python train.py --activation="geglu" --balance_bias=false --lr_router=0.000538 --head_dim=64 --vocab_size=8192 --attn_scale=0.125 --init_std_down=0.00388 --optimizer="muon_variant" --lr=0.00246
Below are experts of layer 4 (counted from 0) of a mixture-of-experts language model. Rows are named router (the router's row for the expert), gate (a neuron's input weights, with its number), up (a neuron's input weights, with its number) and show model dimensions 0-191. Each number is 500 + 50 x the weight over its row's rms, rounded and kept within 0 to 999. Numbers have three digits each.
Before each expert's rows: a language model's description of what the expert responds to; "comes after" lists some tokens at least twice as common just before its tokens as in all text. This comes from a sample of Wikipedia text that the model never trained on. Tokens count by the router's weight.

# expert 14
Word-initial consonant onsets. Space-prefixed opening consonants or clusters (m, f, h, st, fl, cl) beginning common nouns, e.g. fl-oors, fl-ats, h-urling, g-astric.
comes after: " a", " the", " and", " of", " his", "s"
router:537452477513442528471519574477523519500433530419559578432516501469536415555535455474542459537452448453472473601472502514417523485524603487578443481420472523462442455450525488581544526638478476553455536471509478438591626413512544547508513470601515456481517507514478477474532449430494504467460461422505475418514524520458498558382543514456422489513499515515440591443467469534461458501489458533396563523474457520532503534526467570534481426481548481528572518413470403447476519432448543445505518558517574481449562523628455490518545414573454401498564567480387453446542524503466443466
gate1:502491516514527452545546518495446449490432511556499489481457474403479517595523507531495469475504551495561504507460488462494488418493530535556493481504464524590398566485347490524575505544520422491508469561497492521490520389574463587448522519520504458490437516479473546560463562572545473456492493471481573472514535503395495535451507635487536445652515463550484465489479387503554592500560535456466541505468521553374517527497525499534475454564534521482495554539353521448486469516505532544375500586503381510574567612497487453523447449526442434553438403488498483464474474511480499610
up1:415540506537409405390489501601443502447438453536524428553493566508494534530501536591538490572513538523533480488464544493521469517525533525537432551443555538517510497371510549572500476489454444440539516548499487638506499422539528503483505431471541502462460436514582554502526460399548434522532498549495514574468498566502546464514483523548504444591604426595536486571509563490516507491518516466533627513553538465537502493511501435412368456513619548462638466566542528493432495507509549448483513511537529491439535488566452444468469496549373532484464535465463512469564537454478529604

# expert 12
Digits and there. Single digits inside numbers in tables and coordinates, plus the word there/There, and mid-word pieces like ri in Syriac, Andriyan.
comes after: ".", "1", "2", "0", "8", "3"
router:599511563525446456565431539454496409521578456558527581463468429495541452424471414549461488598583526596511492452571538512507491504522532522422538471527510562449501560518549572588505512555531478493408541467475465467554456498475551622513559534481495509499496441592497470496469462478474550462462523481518473523536583431617543441581520469494455492520445496455374458528479462461530534525472515456575524515459561490499503515489508383532535518475544554484434504518599425490467476420489442622424499510609469525544552410495569573520463597560412456475436496572552473495505536450494589491
gate6:609521542522511472479595509472509433572479470509474538489517471440525492467531584539569591443448550497540424560509529567497499541464611515556546494544488449393534464515551401585485552497510473495468540516474421493590567429503560522486503546559482530480380429440508506551427524435526466596506502560511528511551569500495477556431508552485467474544475465539550544566485529469434476483507508512631499435491555378442379567403495520532450458527469428518541487584524414483450521470490535482438574540509532506447508421528501449406452462439577539536554499532522456536505413413542591460
up6:479491452565555502585453560618584510516421556407534524527416532549481507453425451485493436480581504575568532487504548496563542379576549453410437561573495502561464495543467483557492432514458483471517540533439537546440550530475470560527481407467549431486525476535497442476527460579565576416492484456472523499495568440445429456438497426559587485546491481501514527440486437572561572479485517493397540506461465627501599444381592504493532542502470511529476499540496568549491545467533533455461572476552483530574518514522533466473480559548531489430500552469475467491587464544575407569

# expert 44
Opening parentheses and dashes. Opening parenthesis after names in biographies (born, dates), glosses and translations, and list-item hyphens in infobox career lists.
comes after: "\n", "\"", " /", " co", " m", " Albums"
router:520548540492492507491422518526446652487451432499433552496544543447553415552481535507470546496444443512447481446451538452413385439534465475418552557552503428440469512524396509527526553516552581501474454528397535524557492507535402657490438545587467508564582466553544472502549545499536518481451452570551488551560475534507495501446460387481487552480408421441504422512529483507461556423542557530477520486495456461511505443374556531546463499492481411533399456486482437526462478396479517517502488506520510511484516497404443545509537530474453503520511518563456519413523578578438432466
gate0:588463576543502434517538494513448534467448414546403535415527459608575471497544487552496563547505510503434508502472561498508507384475506542492504565461448531473520558471577487506482517510404527515503541503494499571507513525462484418486626510378546575521498510564403570467515524488481502459616467632472501508543472449488480511507551492554441466479538513525526504462439447616537484526491505531421508529514500475482453460489519402473565556397492548545564488403431528587426542493492495500469479605379470460549503562460443459511418517369529509503517493484445481455530528593455392539
up0:471414485451491480476496515512473576582440500494410453434483488459493542473489579532558414439486469484458549420429576506520464611562469522525512495482526476550573566588441494435541582461515479460489477457469509505446577493535578476434497539554407458457467518567478555542509553472479567496578448429413513444515477515459545462491511448517529470510569474479548440372471425527542463435449565471593511479519494553473420434482552584518487556578478411536484584508483569536436501476534539445458464504523631542492546473466469534610575475528481393489481504435441434556406432569467543562

# expert 37
Sports statistics cells. Pipes, spaces and digits inside numeric columns of sports statistics tables, like hockey points, league standings and match scores.
comes after: " |", "0", " ", ";", "1", "3"
router:537488484441540437529453500533550534495582471540453502531525528552503549489500434431447553558503498464639491471454574508451426456447399427486562486499493542531567501523503503539546525466519480535539492432481518506499566501475548421540479576552516450561562457577506389532530455440543515501431471432486532498567483505495420420426551484434539507521480566468520457451435446429402383527523444525490475511427543559580554461543543531494471566451479371625483469424490505450524542475431436568554460441508418471467586412410558512494548565471498461524548394474519469491480577436446421480
gate9:452486501478532504560457568472506575447410506456554536472501538464471529537515552455486497460501531491541549420537529523487493483464540417538510542462459517590462551474543615485429465393452536474434505573537522469474522479477584511422525450444520497582519437436516365519486418552571489520464588538496481531486486569512462537528468517569431574465590602558486483556532523397543562583519535451513462552483510516531465513478467635483457547552516522520453523457491579447455430475462456506538488468458497604582634537462496432534549580561474510520610463516434507563561603526397536469
up9:546502557496516568467510492466441378480498489437549426543502471580543450535502583449359521407540555500419449504503439469487573472494494518514539527536444460445545511532479520390498460463502471503424477447568489517536469499529596543504421497555523581574485520514402576450484401463497552472556552512435454440510504618511493583509581543597488539494453544548462547476508494476460477545475472523604598490492536508529534545507483518458549537494451350456526465501555543518489582428468502525544425543576459473452507543482527424552540386500487469401604387496496528517494552488478539552

# expert 59
Common group nouns. Common nouns after "the" or "a" for groups, places and time spans, like season, club, family, age, census, state.
comes after: " the", " a", " The", "The", " this", " first"
router:449552431502553496561519549579517490411483495495542613535489509541475441551476529507467498495536547550519548582549443483462463524486524477540534509590429508521411410488505538523567454519450489499517498458528549381427554492376515516537498521458558366490379526484486551444480428479513477454517467546528527546441437552493420344616472540484526505447510553451577433514487444492540548463445512426475536579539516522485474457559529559444537556466482564534586517537481495509527489504448390496480467515568601427385433408497507419506489458510460538512475495466534478619528482474563442464
gate1:429535487566462473418503563532433554497452510540546460507428523538531568484478522445517512516438504445539498444461550459505472469543459400465485523491421534643476459514429382465468530561555531539430563536600492506431496505537529482528461595517453556455469551511456498496410527556473535459554441454526526515547407507415523383495587516490376371548454388466503559550510503464495453440402519478439489505497486561526451501477502489386517536505528515531522482524460418510579455449502393431431574468524502489440504402471448578478442501594551466459491511516511460459406498488454465493
up1:470473538557485448522495544542553500488564436502507470537455472523490550547490472516488448539478459436475444417560575404502452503468525464444477507586409547564430581447560426541504453545508506518443632576549495461580497486511461473519472533514517511440505504467486444504507540581533481484555469469544524611502490512561511554508469488468676501538507484419475422521455467577430455473507487479408420517511446439492545487470355496418411512484465467492550541559546381499595544510518474432566414418532532495507478569446523436572485485524469456516489490523500468470318503422466481497

# expert 27
Compass direction words. Compass words at the start of place names or directions, such as South Africa, North Carolina, west of, with some other name pieces.
comes after: " the", " of", " in", ",", " and", " New"
router:463468577506527537514531536427513521522538433494506488514528562459481523425536450501488443575468505484527415481504503462594436500448523424606494428491412450501446547488450468494571496361532476590457503505502436454469482489512487462538497491501497467452539397494505499557547494556533523511485489547441587567520445584616462526522642501559494473495445448527484474440477514447439501459478507560464507515499503560508542517588427513518585540551515481434562523432541465505462532526560517527553570459331496465407447434409590515576438382487482645523470596466530523531455471449512525481
gate2:496479536419504420518454455522545546485523518436574493412573528552501567539521477553520489521459473547542550442490467447486386388560552422487471498551420641525417507514453482554523512484542468453525505542487447489560538541448436457480485430448447505474398509517482417539555548577537455527525548509420388453531389548587411452584562414541528554421466511562461511510430527490456567549540503434515502530604435479515528562479605534476537425582541556378571554568457423565529469491504499507539536538476489453494518471509510503476517476444571492550515467441574509565490520506526520534
up2:469517537490538449513551522486421431457438518556504603576455406449531537606425537468463505521549527396469503471436451497524458485475585481566497528430523467538490495522577478517533578530431506512487561488558666555395587471468465570541531517511493533508515480540505510493510405462492506433518420539515526617468552479418564551510487603439512510597546443521576430524476551485535482497556524485510519452412447484508472455485522561610503492477473534491500464384511465550443523562491475471440438563542483484531568471609511470571480518475486511451367471487510510587438486491400536424

# expert 57
Table heading nouns. Nouns naming fields or columns in tables and section headings, such as release dates, Top score, Review scores, version, venue.
comes after: " |", "|", "-", "Personal", "Scientific", "Sing"
router:527487430537597484527602477543506482517507553462489369511410598503514455494389615520422516426561544549528556519515471514453484503531492483416470488520499436456482503508400490519513459562473380519462472528631548526521470514500571499525489476468577442543489536431465484463438445470454542451615556470529549526453395529478473547495370516488559485476525562445444553502599489538521491521508461519534436542507511548483583406537440554474583460529568521507509516552421452532507475402511475406458515511524485535502575606451516438488534474507559497469406482592544501547529422483517422528
gate1:572615476475547481453471598606524470506451546531539462525537526447537464481504452528437564508527530429539433569512546402482487554567433490536528512439393507543498552465470472436514474465502499468530470487593489524594613462454527481520537584421566478519552513454547447557457489558608490481616575435503477424497422506595459436502484489482460460528500451455535448513421504463471554471523502564521508477492527591511479569501567394534510442428530449400562568459523476550598502575477502443510540484466552501580544474521485394530542428536463544500503556477587459494449486518561510378
up1:513508500539489467528456533416571539532418454431462512499518527518532440589650473481516509436481502517535548418626467502482573491517497469520518441429531499499529504444544455625501534525547467448506553433484467498476523548586489445441421455531533539493508516470552532524557560518523509449500537525580518481438518566478597504566440487556459547483539463485519558557551553501397451498414511566404498492488582594666478494519507491474451501456483528510463559488540518538471500478475410566537350453501591617484575455493506466574483483430530507464615531446506454491519525544540429579

# expert 32
Table pipes and name pieces. Pipe separators and numbers in sports league tables, plus mid-name fragments like ain, uss, ki in proper names (Pl-ain, Cl-ap-ton).
comes after: " |", " +", " —", " Bl", "3", "6"
router:616509438513506507526499479486431480510508546489462430524505444525528519480523436524593474537512425564543430542555542443551498521571495512510479530471421583561507515567518531506428586448530498474430470429488600546507587545492521544467424440412469586489598533475561532571512518574492474462465486458602418410535471464577541481468453598416555496567412524467521499580472474500533534537529401473442547568430634442508465451573444412465529538512477500569527509359454570499511413563498511458448455508474484483532456500480565530532606573480487534476548471515524457502509532475473569554
gate1:539526440573486441488469578467504529563589455445582541573561510428533564535445470573543487479606582481513423536486464525492577537509470507603484457597531502443497457474515458406502521511440492557455536484479459555372546541456515421529587515549550528543483501507415400441455442532438438486521439432547557525502561512483581457507595469561436534460510546484560460427469493470386472478443522508548524477486612488494522538490538454493486506418548623502538606555461477510507477496522560481520447482551610565497409526475538400481468482474539508517476388481449503486419471463507507447
up1:392458458491519547521553483573500475449569425478497553455451470491472525472564551514512515474481567470565430559549529501473539518520509584448484507495570525526508477605461562593520438564547555438543455485446469574443433512603440455577412505534533498492535528482447482507484519492574533524523478687638578509560499504492545499442413550453514426528623545521542618416564631566509482531407559586481470523518502530467517480567540463510566504569457494441497515424452509560512526437534494565450529506533492576577555493438555514534508541544536477531454487454538483500471499549516522464

# expert 19
Infobox and coordinates. Digits and symbols in coordinates (°, ′, ″), words after infobox labels like Order: or Key people, and "of" in List of.
comes after: ":", "′", "-", "°", "N", " "
router:562538423500501508554616451454455489477449523521562472567493576478503591509465463547503446432552580584469476512469525431478490527520490450540499509488448452497462467474475432521518419460531467490448520542522503525395510549496434494463509444547486491461556439459541551525443556442543555597464494500554457481468458478480526545413491494468461486585457485559399419503600452398536465520542330499504533475474536486627487532428481463654527539508556539537519567400437509448573477432613539429441525526470517509472558594533460518455551453462574535588515504545503482513526481492395518506
gate6:515582469536447530539533493505478535521523458573537555493443523544491439590516494499473510542516530452415603487527535470413551489466539456378563380635509559521556501507539524524496426470526440507502549460478445493510535517547504573510457512490533522565341483450465456543486506454524556472425496454490562452526412484506487543485455472556540456556519458430535411465484491460500415498528444561459518514506584467493582557497455510500459540511542521465581489516482447381470417418539490453558548517470494424500497575399465427485472446590593606447472431578461492394424504527475571554
up6:454490515520564510456517495447541500468445552487477469562445504511570523583401491547543460491579549512567515548560561475607525481495508488540510423462491507573469516536467462479529535630465481479565589460449433441518531453481553498568479567475550508548567456482478545473474619515431480472489514517512587493562554433466473536532603528447462452547390534570556487446482491544473505580571508462544600516499517449470435483466541413513453508556484469477494521424458479440537435596460337599527584576582498490532462530500435476477381540484452578508484602492533560490506444469459428466

# expert 34
Election result tables. Pipes and blank cells in election and poll result tables, plus party names like Labour, Conservative, Republican, Democratic.
comes after: " |", " ", "%", "|", "4", " Conservative"
router:416557417457581444462515496453485587511515487552431474466513517591638496454484504511556522584513519464497572470551539467442534480493486441534560485500433496511544516527544523495564530493542459540547459549434583493445499572511481510508537535476488513479461443462489628547570530502441554513438538479471454479555469522502487531500445501442455401499483589480488550479519492449512364394501538555463578526427495588526335442474579574442482523464472502502495464420505451471470532389538422484491549381488507589413482541493503444538539506457573562496506431526486509542443357453454493464
gate8:563457533481485561378489477564440583499608561477493479485499445443575471449422594525576467468504445469622563542403432487524477487542596492488456479493534461491595551484538443525535386514467526410502495536464455471503450524549594546481530549550622520497486583574600524438515519499402559474472449452501492552497459538565460474608599498517532464469483506508495488547587586467519447443555607554535461509479461556443505487554462521393546521519531502495526519512540515548407540468527472559528498533507553585559541563546436512480548534556498476490505529465521466512605494467569576499
up8:533500492517546465471596478418568464532543583536497480458453566485469493446478478517441527499472532608455620580515465375395482503441479596527491542385404503469582507413521427459516533507574563501571503522350560526602498538482532421505472454524437575585498492551502518487515520416493516517471497480476504555438544531476572516480523511555484497436447523430511420427513571447496454489454432518500446516558597436577495536422571533556474539549520488545477460554525462480549503500541532487455535526491636555534421366474486417532492502505486539481537487587501479533483481478540513530

# expert 5
Latinate word-initial stems. Opening pieces of longer Latinate words after articles or "to", split before endings like ed/ure, such as ass, den, ins, def.
comes after: " the", " to", " and", " an", " a", " was"
router:454450510432532576511437564425508420509478413459460428479486501445532458574548474401410438579439518509569515454528554553444485460460553558588402508499521529460519509455426462477457523469448544468418437502553531457505514583484529371485459435433531587533562426483471487415446568504414479569394463527388478513495483507480551546405453406570452497484521492472499550517456444520451461521531522453544532476398438487511442443505469555560519517469491519470453549427450455495433502493478484459523564511476444536492487444589522457525464527610483516583481537550492507597456484383570515471
gate1:564530539470480505505488547429574436417482467485515516596443363502521396564552442463513429452436537536551516518421539545435476514489459383508480535518439404526436574501521402424529521578452493454544505475476490594489429505483507443534495494536517500589520536563509464465594511480440586569533435532525450493446524488457530466530516558466435544502511447529467498501451585481510499534529541476446509446516512482462519508510459452519525540419474605538505545480463438562448359473578614568548494552526578401513484528523438452512419481511515488552513489634492388525563534450522440551
up1:470520454505522411550497520486422431516492501502429442511502548491474460556519557373574458529488495512568482499521543431495461525473425428478481454513559410437555513496478478435414443521545488540540568541586492435458424502518422444461469510521518589507528507593549455453514463524479530573480510562516467549478435585627491571504503564475487533456488453520536415590569446443554469566479463416462581500511477447481532468469470466485422586456411507499582565569505481495428506400520516446568479516550456464461584382450416577507389622475504483425519471452585509516549480526490515487

# expert 51
Name-initial syllables. First pieces of capitalized names, often Romance or Arabic, such as Al-pha, El-as, Ed-itori, Los Angeles.
comes after: " de", "-", ":", ",", " La", " of"
router:495525483434530539539472575524499489501569520528536487601476512500449515446570418534465496555443482535491558536473486465471460477545486444496489556460414547479563523527519459465508584515487478453618440549597415566467545587600537383586503540407451582538525400545553456488589509495530551535543505498497433466447573477566482553428521536422526468582446536477559572551483447531492525537562478559437446546465433511532466476535522552511502503495505498571444570483563490553484474523433567444586539445497483424479436508491558557492456372384404507570556425468416434490541494483484559514
gate2:464493538513513559444540511420456524483545555576583477421519506506526493521488489545530445502537452440423570630522539444485573468529573437537468492612563491470445494478503539390569486490524593490454471539486472532469509460467449421471542463427409547470574408455494394455498590464520470524482538522513483501514408514569482416474458475548578491502432495537537531534486502371499584488544494519420516486491540457502603483435491509509636559452480441506492432528469471428483550567517545479485502548462514553554460521590618478564499447478529512541458515541561483589497568555353515491
up2:442522441454524588497493580468499471520456455560496523570527460469530534491543466463449380471542571474498526538478559472443523457560425493509429520591586538515483460512466524359461456511515502515637403562495451504405452596527465559526524430514537409584422545451531497451509550505549519478459488459547568457458479464536401497532533414513513444473492520573477537552571569598526521420480457568432519469477378446587515444539571545545572525523473520468556397536519530484424476523444552419499492513510534469528514473540446508474524442500480572542482511442415603504505483554510595503

# expert 53
Year digits, "so". Digits inside four-digit years, mostly the second digit in dates like 2-0-18, plus words like special, so, see, instead.
comes after: "2", "1", " ", "poration", " Christmas", "elligence"
router:550527513476491438469559599500443526537531475507427529570512390605524524528505467524532547523543491480482380440454454596484520516527435400585449500599563500426547453519518475474532468432508479537475565630542423457521613527468486455512483505466424491457469539481496462364505427514479603550449494511476468463491473423542472490428526445472450458575525512468576438435570517455474452572408528474545554541460509456427481475512506598434524589500483555467502455381479543498557455561558451489513491467524470484514456451627475532428491457419447523497449508550424462454513496447493450474
gate2:438486553503462526563440491659583521517516549484544473516592451534478447500568563488450490614506494425403579441395557542571494445432466500588473441477436423565516546517514493552537626485529602517473541525501555468400494523486444444462459421457496482447464526477541452451466477520528513524459447394571445496557459424567593413478523466458461466468478490524482485451427543476506483468437524605528541549556504513482457479608526439534553535459496461522562430522487492549496522484463473479435554465452525525432492513432498492466448447510525532480413454494428449615490527399543494541
up2:547431397417513502497455529508478438457534481506494513549471560528496407453458576517509515550516585548449488548584491535493530476492510587406578487470505467566533469464550488536622449515558469539504509534571443580455536480547428552520461531479439478448497482597523473565467412519525514458434494632460525569479546552469511513475485539528553440510479453498444456431471502525578492436505455561486412516478525519354545496562510492477454507439444587422398482464521531554473492538536481415547514547504556467491495391358485490619551461514411527522471543429542582477476492588481562454

# expert 39
Year final digits. Last digits of four-digit years in dates and ranges, such as 199-5, 200-5, 193-4, especially in career and event lists.
comes after: "0", "9", "8", "1", "2", "7"
router:507537585585555540487436562506410515519506527493532500491437423548463473515483515579561532575434550500457464462443610445442505443527455515385539404560589558548479472458504605586544429497478566518525559534581517498583502495618522538471515613534522548540453486573473505509556529437454572561472421499489462435538496534505514562524476573612489463500529487523527534486552503445411546466480520473500521420530604514546486533511509595465540522530414548573471454503583516504520374567505407528510524585500455488529456493566501556421504398480505496570544471564506479548540517482473544443
gate2:465362498540507541507427494539498502489522498593463490527554457524565500580485441464573373537444423492409476473420487594598493517483498477550524494434535520494454433536566426473465512535499482596515555562450510468479417484417517498456442464493547456539580521561548608526525361443494433502440468499479522452495569439464503421577540500482561448511485483511559528436520445585453526434482509464420474531507481465560504535518480597440488518472534529502523527541444420568396550455502518472489467523517454474389492556524513535555554503543379497532523560525408489628544522428453457490
up2:508520429493493483544508434550434521424499438524551619516512436533504528576464465470539534500502462538460484560476548429562578508526583447498537537493552518516439556556470444466555537505382442491528504624538532536495497482410443551549394416480429494492486485570549491464517498486515377439476529518416420498486562504508577497573455429454594532520583460520452481503543535505528501518479581484515477593593451523562476509423475579418450577488560434524495481591462443477512435455520546500506414485525431477425451489556481491557443441529484578521400519516453561554471514377546477580

# expert 0
Score and range separators. En dashes, slashes and plus signs between numbers in sports scores, records and tables, such as 111–101, 2–0, 9–10.
comes after: " |", "3", "5", "6", "2", "0"
router:523499558483400533451511502506398486535455519559538476630504468522576451490459474586499553534511503538417504523535482544463444438581502511448498568459489473478558520492451521596484621502544490484446542453551506569506536461587445474431519465588566452518470475484530496492464518448483503418459485617554459517513504450448501510508494484425589481518492474452571584427491492476539504463520530578423595574420500512538479470455449402386568474477553581528590393493493508412481541478534554442585455489472495467470556472404424579424545517462463432516502517535398462467428499513537454407
gate1:415533573500531538499487507417440432565530426604486589495530500510549442418501470564645503463464545534495484560575492460509536447436473460496472629486435382488537478514517591592439489528520506466500491465417487575455462499524516458535494492467588503534536512545498501406506429549489442590439507442453471505431503527443518505562534508590510499480497663512508529470445437535533502465469358484455531521507505511522557558467555501438492557475528511530476406490463481453463521580496433520508515451461499417418541503542565528508447485563533478501555542580513433458577520539536480354
up1:466488585537522508493548507415506464417508475500514472508478546489498509527500475467518412580462548431452535538562496554457476482430519583534539530552534455516509472448447534472361441553523461517443444528447572536490583459527479424470445590483546534484568357481399464463452602562504502599562517502577492512559485528555606493555520530581480426530586580494560542590457488560534538440497479534542535531514456493461563524491485452445520465471569338484581401465545461475466510547495467523471435504533589513587516484513470405541518519539460430542479541519503590441519504422506494569

# expert 16
Dashes and Sh- pieces. Spaced en, em and hyphen dashes in date ranges, asides, and empty table cells, plus word-initial Sh, Del, Tar pieces.
comes after: " |", ")", "   ", "\"", " –;", "k"
router:538480481521386493497536390447438540618451502487523536520532500467477426569570515523482544513453447419515462415386527581510487604509566511474508462463531414480567469457502508442503551464490409546474468480604446435454502503546518507484571562505547562484540452538520469559522496464383553509449531551479462484490599455525486477480615398603473500479484520442472550524537486571520499506565523519552564453535516582490555464427457499439480452461493388496533522511531493575504429484488495448414480537581441536467545497524354564554506472504406523530517581461467549411495489563446461428
gate2:579445465515544550418512421403479416587516535441564491500424483504525535504493436453553479521558460582467481520513538428443599529499442421491443497628581350431492540483527492492475444526611489588517551465531447479580431497530430461426561510578547509450474473513537463577518553434447483498501519512458396520426456434470552510434488524550509474432519459521578504484402443498530482443418497519415545504487516522463516521476436444479463476507488501505443569501461510522447569476553442452472444550503478453524482515513624442537447561487519433521517509543495526496605577527389415485
up2:487503472524481471451493478446467459485448565506457471457569539554435551486448529458392463531468505426514487478493470600509554554544537510552440577404444517429452422569516462495517472478530433598509550655490498471537493521548544545581443504471506437559532515491503384588442451500548458483562544432552606513589526491488513484517541525385446476555550532526452526455486580459461526448599562554542512566460541443523424459488488609481495489511492497455477563525494443526411610624529435453477551483395506532499439565506514498586558448492527544523517563465526527518434510586478443516

# expert 48
Line breaks after entries. Line breaks ending list items, infobox fields, table rows or sentences, such as after Manager, Density or Seeds lines.
comes after: ")", ".", " |", ";", ").", ");"
router:509455520507523517546461476491435493495492546461434549624527435539452546472540424506443447548516563601455482495446478464416402466559499506557443573578511381497485434572421563447491484545463496452481513508471483553534449529568528532516453502487529491492418486543473412533485448532496515517431563459393525542503467544532544523530509482404462599598523479531478533493530424490518451498476584515481565458482435491497587568482562589555508571482476467515533502501564559531467372419546532463546521532468511513519473584405491526487446479441533471513647454389481455403458462428611469535
gate0:643501491519480621570581438492453528506535485469440438492443533507567572493492519444479552528514510516462545646478518493500471412442483374546426556541547479493535420496540509535555462519503480552492455427519498464412481506469532476395562543498524573532496469490372463555498562512465435541460547532472422483456430379507522595517553493432546516506557580553455407506419489515489559510471539555415500534405540421433486539470422473476551528521520529453476516482448407512518545471489503480543547565569472515483425455573416601540565498521517512465470442506597499507494561553497540494
up0:549562542517535502463483535527542537435439462466507545575479460508515502536464462543483459532572410539426485531427528401452479525512463554469438485552356510542558464499478460514479487540494547453470612545453516479642544480437488563430413500508394515429473542468480505501450495528469479552440444598540480429542573597523518555543392501520519497537485506466515514535570549407505429453585474428454442589540496480568486557482538429473517489417385503570538520458514534539526446541519503479386473563464581582449478413521487429455536476436486446516486516490383549546523476452509573506

# expert 35
Month names in dates. Month names in dates, especially after colons in infobox fields like Born, Died or Release date, plus other field values.
comes after: "-", ":", " (", " •", "|", " on"
router:483497531613490514602571521528498500532470477560517640414523482486561477528458461529479446457526526483541456485485498537477510522469466447581417469496518381428497467502394485623574470516513468531551417555487517527464478479429584473467536469479474536501564467447586487584509470512493569388484531493553463512441515475530452540558429524473475474515487522528476589445540493472526610581577367518433452492595594544550518440443435571499576479498585569490515448426488492493513603419519513502445521559530430576471540571565528551453601524500485530473477499557503511453554480456493440446
gate1:513487545487505503453482444436519625450499604533522505573536473470515516499515565520495534509626531524398496544541458581535517495426515460541462527564562414512388511496551456476521538438532485513510489461505506477471483441423524471471486517423586544525621538407520493481517499422502583581430482517541559557477517452506491550618450525527501506420513529564502588531520451571524494524617507491478640415496465504453581414605555504462516431588512460436484516460556497398541493548471424536376480479534425527494450534586475506494546458504531496478523538561485576542498432494482425474
up1:508483422509463548484573458443505513509398596520537519478512525533605414490461468469476490458549502567480599501509454503551526497434567496530344474443509591465532467607458573555526413514472490561538493459510499483395448500610497466416440610500529455489537476492497540516510498500587463515532489584525436552406387537460506488558459563449459604560476509539512507500482492535517442574482453585486449447472578492549562458562490567491515551543614490528455470543416506490385575521439489501537504477494489479521449450361447522464485547587485532464515479552506499510494443474562563521

# expert 9
Sports results abbreviations. Pieces in medal tables and sports results, such as the s in Men's or Women's, and country codes like FRA, GER, CAN.
comes after: "'", " |", "U", " medal", " Women", " Men"
router:493484445403461471546558488496489472443451508370488506545488507498475499420470486507472576573458424526523578470456505499583485467457457485417433525543496500509515516594535462529480590489549430487486551458491567453473453519449491476524478448564568525518537418651526538540460479523558490572504495474421513468577485605514419550603455488503474415592541506510549560492504360586559443530500501445497533513468542496551492539470445414475562484496474492511553398458542495522576489443509499423520613516527539424575502472561474549428534584497493484608530530594473497553437473525620529531
gate8:464416523419547529542502568394474528514550582404589511503571525406521445450554397513573495427475450558515457461495504454532504429547439423482511480496467525504590539439532495493509447492546508512433544511471534498549442398480437475480498563499545451456492535593528608508467546489519572624500546527516473497425423485519467422569507428409590459616559496477570482480491515487521432534547595510480478570455507496549479464505480524552456506531607511579543548484447468496558463602530462505557504431476467572456482519448465521492606464537541573475483447427625520569497549487469481505
up8:481451429530493488496490446516531560475507530509449465567476550506532426574458500427521418521484538558443545365492450544501509545395614523540536500529538487497555476515520515497449611493591503491566550456462468455562431543504514559524414458557481418440527499535481541511540374474501494431593496421550485437508530507460524510391419417503484480436534424483583550544567456480553482576552525502532475479491550521485430513472550441490514444417450451509427523431459483527431544445486536550467495444437495549526570559485491523376465529480442404365501446512516425459516545506548525624

# expert 15
Number-starting tokens. Spaces and first digits opening numbers in dates, rounds, scores and table cells, such as Round 1, January 2010, 1–1.
comes after: " ", "|", "–", " May", " January", " December"
router:507478474486399597456573571488542535506485499501546438538395489550496460469490436619499483436472552557465556501409525451451474471524502583433469432485595572472490481479498476445466452432598574474453524509522535422592483492527505540578505458506535496591521497472435564508573502550453515390499515505488514482491494392501394438434423476461494455566527473566491418513513465472555447538389532529468563518460503509501472433465448474413506520424482482497549557508592407492469507517539449408546455416367461507535500516575530480422548515520542466532521455454469492550574464467617467434
gate0:520434574466439494499471442528278436453495507503622540545463524463513493439531538452469471500469565535533506536515496543478453486439468504477591508580490547502528425489564513499539536437527473440487478538523495479501591337530526472518497445439504508579536462490464490544441578424549523486496529487482529422487493488502540474496509472508519429547510535503505515517461628522562535432487559509521513522411491501486520475583337528562530575573399514493553467478445422496579472598515426443445479556405571470522515473478452474442476565506487457480480433503415527418548555564437479544
up0:518474558489464590544476518424425575511542589627601593553510517463489517450607575496452436546525478473510570476452464520556525479516476484476519435544522520456588448527499525507466470392527533434351479501540510494492443409544459551499418449510465574450536524597441467445479535545556530475551543528458521506528460500466501552572507505423512564621460517551504485612495536490566517415431459472574543520454551469495553553572503488509462463520498490622564441457497466501534479593555390492449502553515499498530516502521525419506487503459554485453409524598428505525561581504523490432

# expert 52
Common first names, States. Common male first names such as John, William, David, and States after United, including King John.
comes after: " United", " the", ",", "-", " of", " by"
router:516460488543460563499498532466421517476521465488482563602449553488546457428455431463535479444469552512525434477467485491445547550502488456467367542500440607501463480574420493493526524523431474531430405514527510459449484521422532558484530509368501486519459483471574626562517494439521511570531489583438553562495491568576479479583481416541478515640446453533510539516530506516473525515472508529481544596497539512531493534528437563506471493448422563432477530517440437483471464418485418539532458444540422464495407434434562569442490432451421476486440518624445511477457564408473581507
gate2:466525466434567511523545573503675502489548517545477419487445456421492529516455543470469564475507439545535405465435416634469480441469449513522516442531454552431493468448454524522459504512532412545467481480495374553507514494536460499471460460535488496528460439495586512452472489411495544491495460559461549575532466584531512471534485545487570456511535525552582476481422406465446483460473508517495562554530548545570485463550616495589499613598455494482434539497390434541473502455482563545550526625458477533580431482418444492542561490403514437487506489478454518456443434520455488512
up2:549459523508477501408512413498468518386428417504532466519424500548542501411487508421468462449492520489482522527446443455459372382503486440499490513359618441438510486497448506514482454572518523463432518476534529479561525508510507520491451521474451554519577458523501424396481576447496407502434471470559507573449504458495600541509469526510492467496531557470501482603588536559535529396547485433496478470471474582494463525499525452524479515556491520427575565445631497568457526442492471528542457531461460600572544497425410480488602483567455452511533409554467541543440544499433489513